From a checkpoint of a small mixture-of-experts model trained on Wikipedia.
Size: width 128, vocabulary 4096, 15.4M parameters.
Experts: 80 experts in each of 9 layers, 64 SiLU neurons an expert, 4 picks a token, a sigmoid router, a shared expert of 64 neurons.
Training: a variant of SOAP for the experts, 4550 steps.
Below are experts of layer 4 (counted from 0) of a mixture-of-experts language model. Rows are named router (the router's row for the expert), down (a neuron's output weights, with its number) and show model dimensions 0-127. Each number is 500 + 40 x the weight over its row's rms, rounded and kept within 0 to 999. Numbers have three digits each.
Before each expert's rows: a language model's description of what the expert responds to. This comes from a sample of Wikipedia text that the model never trained on.

# expert 7
It responds to: Word-interior fragments. Inner pieces of ordinary and foreign words, often after t or an, e.g. t-em-porary, t-ax-es, Hon-or-is, Iro-qu-ois, o-p-inion.
router:472416503566516539550442528493514495501513558521445516508444436547487539587515588544511584452547508501490530475506523490503553572417450528535481535451462472534481499505470476491453524474502544531510405482490467440451515509506458516552516576485431427543475522474468420546521455489524513426471481536485504507429516481445511492449526518488496474432547553447484579488512550483513514529494
down0:514435548494484455457488531509568490517493455493462550548549483536483528520481496522523570494478500491520453409556567463516601513483562522456462509438535491520484429518521478497503470535494488502501558489478558542560575534518490488509511473485455495491471483466507472526529516485534460462506401444474435510448559443523545412559600503572495459512546486484507580500406484511509559461500
down1:577500482526534496535527507509498535592476538515547435530511531538551585492441432441498480513514472518465483514417502506491466490510589474500493504515464553550528491507438477492494600488536526507516465525464483540524412497502472474497478494514502542535462512399550490465482470542410504547525596474458566512470481487451467425529572471473522449530424502501486477556507526535516411514510
down2:474464511516541499508503485475458438443468465392495536487502523427468411532505510544513506497521503495533479513492478529479503451466565551532476534467559535507546495502412456493516440530489521534481544501437410525501489547549547525476489515514483538432496461452570558497506518459512460521536457458504451546524410534544557544460538454495556590462463521529556539536443582483510509455568

# expert 27
It responds to: Quotes, parentheses, non-Latin bytes. Opening quote marks and parentheses after a space, plus byte pieces of Thai, Tamil, Greek, CJK and combining diacritics.
router:492454564527563542589505507560524516437508506511419536467466495578493537482485505479478496487478466485514582472493523545438485486467431482429472479562509450485475467575439502488474542447495461513520535597481469447533521542501477490520545536485515524500479498516461538531461458550517469455557491545481479506412522524516521586456430585493515562478448483450478557432453472480446473525462
down0:445515549513516482537456462469515474594447515477531485529517517523492514527402405476558446513533435567420459472550456460537591498516509501590498535567562551528527514483522491471489454470558490491495515514516504479515522519469533517504446467518456456449465564501435444505513502542446510504483586533510503511411466481508465494522442506502468509580489498514407493526540509434444525474516
down1:434499610456520483478505626506515509514556443501522478543507511564540487462498427512542501536509493513509386472497502489442513457558536499470466530470423456527501500506539497483497540536538500569446603594496482516450523458574489509536509494573541546509520469497497516463524544421505562482540494508543523419466462530466445481519495480505485495564513473516495557506447530504493482441491
down2:496473508523467490448492483487510483533518511469480470493477544417477546473452520463524481494475496424500448444457561452531498579518566478586528510493455547518569444492485494480575534447503561506351463513558508553475602476546527489533505514480467481518460458484488519506460531504485526535489512475485471460582483566467482454464476503586558481518560440540487459453548502560527534523494

# expert 40
It responds to: Empty table cells. Blank cells, dashes and small numbers such as 0, 0; or — inside wiki tables, mostly after another pipe or space.
router:570455509567485488509456511582478506464488498569424587454503493481482593516465494485434500461556498425549538504508543466482527608432506474467458517503564492505491503480536512466453519433504491511500453502483494502475544513551506414523489610473487456521527481510517507469499448516512465447524480568547526488465530524481486548474415475499521494437532462501450473484509480432456516469394
down2:618469438466478483490528533525453443460527452490450582539465455517551460563518505492454487536508503459441457511526558490497559522463473532490460483507539534520522466482581513461556546518490573507505505517463410638517522494541516494490496491546473533459477489523503574515481556602425536503454551429505490484513541470486451481484488484513501524532515488556487444459521559515515540527481
down3:540492495445477511460489479507451543501570490531535483430540486492489507490416485529583475474521477554414522455457459508504472530478565507562481519492543454557572511471496494524492483457520400525540562493471444515544449499541476508385550524460540522456472528492480577484522516430505421509391449477568563562511487494549533476468539486456524512496514467500531453525522475512477481499442
down4:501539536461557546540501576498526513481494450499535489500491498413478423455459556502531579454502544480439447455573468495489478511496405483484515469489437515512508494412520451497536459514469533459483493479499497477408537477517428484529542566498500544539489478505493400530512567565506518475545421483480489530510449460501538450444444489596501475513476539527551465527456568502462510482458

# expert 55
It responds to: List commas and conjunctions. Commas ending list items and the conjunctions and, or, but, while joining clauses or items, e.g. circumcisions, disasters, and.
router:491476541544587532568473555554508510414476508501389527469467461460463579511530523499373527541565512512505489452498551537494537536512486500424430497471456468473464488491460513533447551438541498542489438552478532519532531532399506416520491489524480487456462489513483516520539436539523518497476490453517522527476537552480513474483491484475518577494468493537512533456577519528451517487441
down0:490507512495476488503539509500498551521557493464459482551467500469544517478541544449420502452484542456479510492472542486479415474403473474534488484487505429468500549485412401466489536562563497475515463550536604538539457421473457443477515462539412539475503481486493499526438496457477558481452461492509511491504489583456469436445495453540570538546471545466480478493477490492501545437459
down1:515528513493554518515517565476382537511498385514485494433531554465504473548462500505568451483535473511512464483418508499422532388463488434477473483545539446457487551539506492481472500449491501497471532513558510453540475527515508533524449529467550506459590519486506492425542500519522577468493493445484446487451522481454471451481528522477452494583520465531518590468546457459508503479499
down2:489587492431450530495523447474552525536591521509480494543590518545514461523462455526493433489463533471440436534419489501497579500482521545545540538516507509422508487522504450551482564559517499441454511506444513495479443530481434477497455432557492502531477474506468481395500478563505466471556470534519492525499454546502535530419455494537533519526527540534526402481468465504497485507451

# expert 31
It responds to: Vowel-initial capitals. Capital vowel-initial tokens starting names or list items, such as A, I, O, Ar, Al, plus the mid-word piece ou in acoustics, troupe.
router:531475558540549460623425524568615482458461543534465571460457480477516532545533479484522568525526523455510487430489525514472487515509459524486466458497526529531491508483523480475467501492558507474479497542395479552460476558550522420521551507440491430504457487422493475501474507538557499454454438508540504510456510532447544567522511527503486486467480543526472509497456539590475470548492
down0:470489537510525587460523483563431449486510533558523532472503471526481482485474512501500472489546508532563506527520510539522422514525536455509513576465550441555519513508490617480411574491581463494531439522525512477537467476540487537536493457517559565553495521457547530477524528504530534518389509513487536501540547491516479500503552510533470515487420475499491579549620538516458496475475
down1:482478483461482556473520576495453476538525552550482432479547418508478522553447554542501550554536430501548485442504455467514534487486561466532539465498412440527501579531529534467521554552393488498507473484430502526464539490489473548505483473511491495522545468526468500542511528513489529455516474511510517440453487485620482472422459499523566451544501549518514565472507538552469433476544
down2:620433431503623515427475386522527482489458521497468547587502464493544431494526480507485497564497449480522463503485482589465536487520543535514487492481524557502462442503474494443513458469536490599482522444527500505548479486520468483444551493506567504457502507531559585391458476514532517439552473482499480495487515513496511506475499419550521507484485510522508509483520524493494514470518

# expert 60
It responds to: National institution words. Capitalized words in names of nations and national bodies, such as United States, National Register, World War, American.
router:490501545467550506598484583480541484414476493528461503458479520538425528547524567489493518448522602437517542457506467520524490545528457485490453434422547519504485520436528508563492532472537488527459421563476496483478523532529481447522598488478487488484425477450461500524469489434552450414465549507479542469495523474443596544507519505488510509490503467479482524468536533446482549504514
down0:464486514499498486434489483491496498406406489434451467532488510440559564443473502458444464572467517483592531551481560498519467484516554526511550464531507534570546475474523475521468517483507458546436508538524487461486467454492512505491475540386515496496558547472549579492516447494450482595504466496512491532484491501462475481486462495530474446537460510456462468468489448530446401493580
down1:546451513539549467483475486574521461487518448547544414474507481499430546514546449485501547486508490467495450498515457483493518516523436517531440465535538540471475519482441539508563444479471557552537592502585509529440563518452509534469541497472436522457407483505488448469525542551539500487508496499437472465589485475477445503472486440462402504570466504481500548546473454569488490471497
down2:497526466494501449517469463417464443428501479462506542572454490458524463532493473404466568476458489468492487463479438488514531486465550511524429533485533542495520492436533426473556491510509489545451506590442513487483516528605572492515470533500442442481514479504513523455429530502484492515533571518494432499438524458474503470523468472483550432522477508529600525458440445474506424518506

# expert 39
It responds to: Word-initial consonant pieces. Early consonant pieces starting or splitting a word, mostly c and l, plus acc-, rec-, pl-, cl-, as in es-c-apes, acc-ording.
router:487447563488510492496465528522561438463421464530467541496491490577439552512484506482414539455510457525563531463539513496558465508474492462379492499479459459413458521429498457537490508516490545560472531448444453463435525502465481507494493512498409520460499466482458444459472467503529507485536513528505431472478578511518517542477444486541457504407517591500459511511509506510481522562448
down0:447451460524425479491569471477500497522530573547500510519455435491504494567548488506467405520496490504524474569559494531550484515451529432554511536517570450520540534453497498505558494588478479478457534449551539529476503509562483473487504580491488515509493521532629521484512429484473514514475452461514544544486498507495534598508549518532488563515524467480470551502547553580539489444452
down1:506507519547458472542598480471485542492499497478428470521559507463543502453528522497472515535494519548429494522463476545534578525495483444452496479491487555480522458509551514496569560488447533498473574480480560465476544545411482471550536545475468534558573510498413513474560536536535502513514498485466456488559522398494422463449519456471488545566467569493513489433463480527478425535485
down2:582570478498493544504478533512515439485424582448466555502467447525535483482528583531520537450504555469529455496468498528455401544478485504500536458576451442529573494482525482455460430460458423457456511553480523487522517540493443517556486441465477516524474478489498572541437427486485465499423554546518554472492489486562531491522494526500521506431525503504442518474520562492497433501521

# expert 48
It responds to: The est fragment. The pieces est, st and w inside words, such as fre-est-yle, int-est-inal, qu-est-ion, Land-st-ede.
router:490481543501510496562485531505514462493544468514449487510457484501469502523495599509408515464546526467525529458501488517516479630521435479403514448528459502464449542522464551505429525498556522474516419470479467453490523491440507471559549557413442482520447438517459552458529533465566536495517433529531554497483521494463475456442454494513425434471514519493475491451505528437464479483519
down1:491496497522510470476520586478488488444422529484487472476443527486505469499479479474510508473565529489489569490498509487416502456537459523465499504488546513552526464547455542493504466552458461475488451545527448465468443534536450465453514582519563497444519482439503516508570441446467437524481529538530448594563431502432550616484499504464503492545498462537474517557544417440483550510467
down2:518535482479545464465520446486508553495492530474525474497495532576441447447548511502499445470463520427518461438570540531454483447469579462488509504555472474499585553595530584468531566442436580526489538511478538491473499460515504533515490506466452595510540439518532526480472524556484525508515503541398421506501505500454513489481416514554486517504458486454505516519449522518473517470435
down3:527532502488506488450511510465428529488509491601610474442410554523515493384550522476539509501470470484504499484481499533479486577469477497559538492481498448595551489523447539427501497512479506477574470514581509584534432508505469545440537526475441550545478509518501518566539516507465500464521467502513490551461521433456452438532494555455529483495490552496550483512483556526468488490544

# expert 53
It responds to: Particles and verb endings. Verb particles and suffixes after verbs, e.g. called up, opened up, out, down, plus -ing, -ed, -s endings.
router:505426503499499542487505530548523453449537478478423547440534463493469519481516555445475570464504564498541526468521521495553509512532520581514458526465540446507514515568521481507514493441581527472510438484421481556468521563458472466518517526453431520532530422477370518460518508475583552480509440514491467477479533502491506554454520579477544544485589524442495517492475518486508503532441
down1:561447483466514500586470425528514445485517521491517393436516557566438545558523496458510461474482481414482484537532524453510450498502478506593472453535479499504510481531520548558539476578538464472480518436542519489498481455465540546451495432529447531543449548511454531479475584488492527568499498535511475558467534564481447488504507456528510467559493481533570560512503519484459487439542
down2:547432539509417451502496399412517449582477435499485539495587521524494482524538548509574499571497516480577460514484502501549534459467541474509542542434525480455525445537522466512523523536507445523496533513495448558492478471487505545509472489464482475533502533515561578499528484517469483514471595480482471490534465472473450429521524567478541439435542503499463529494486446509596440518492
down3:501600515512487564469540470489456543527418538588432485506524582496520507424526478559505460491490517519483459525568504456480488456484398468486469525494551549437469541537492527517509424502552498518514532547564536526532447479485461539539500454517533511490469526500491496495464527456496450514535597598520471529423476497484489419506479466495502502446473495469533422494490509463450514585531

# expert 51
It responds to: List dashes and "ur". Line-initial dashes in infobox and taxonomy lists, plus the piece ur inside words like Sat-ur-day, and Preceded/Succeeded labels.
router:516503550592545505523500518493509497478525483523475581488499484540503506524552513467495484487570482497572527461496563522538553551549443568432460440541579474503490442457477488522498525443559455527498531519416525524431477497440378439556500539536498423507478455461502490477490483529551464465501453523397497428529514477509523531486494496493437486482553500473489497501584501487416530495505
down1:571466457523543534500446465508468506502500520475517485398502572520539428483482532471451470523548459527537470496456489474533511465500498522492506555576468450548464495502530466531374526467448533547500552470456461466462519471477493455516447493595527459474486426416495530464523559516523478521443521530469546507518540478593554482519530542586442499569490545501522492497571510470525519452495
down2:507582520504502506518525542504467461584519457464428445515521562496492461503513516485546473517484542512494596480529506523486512536535501557506434550557513449439562473457490485544475454514531641459477512490523477475403554508538565559490491483506467474482501511493530590493508430471529426556509483539561508503545494537456539490492504511492569474517473571512508555461511545537438431521478
down3:516527445494469446542446522407533589476496525494504481468498493506574513507432471510526536500466435463487541487483503480487446524522477495433493468501476507416574458554407500493483532522525475458450520542530489516446489539510537499564543491531497473432513530465495535438495610534530498498542535556427450517514393473551555556482441516463493510527520530527471568490414522530502446501519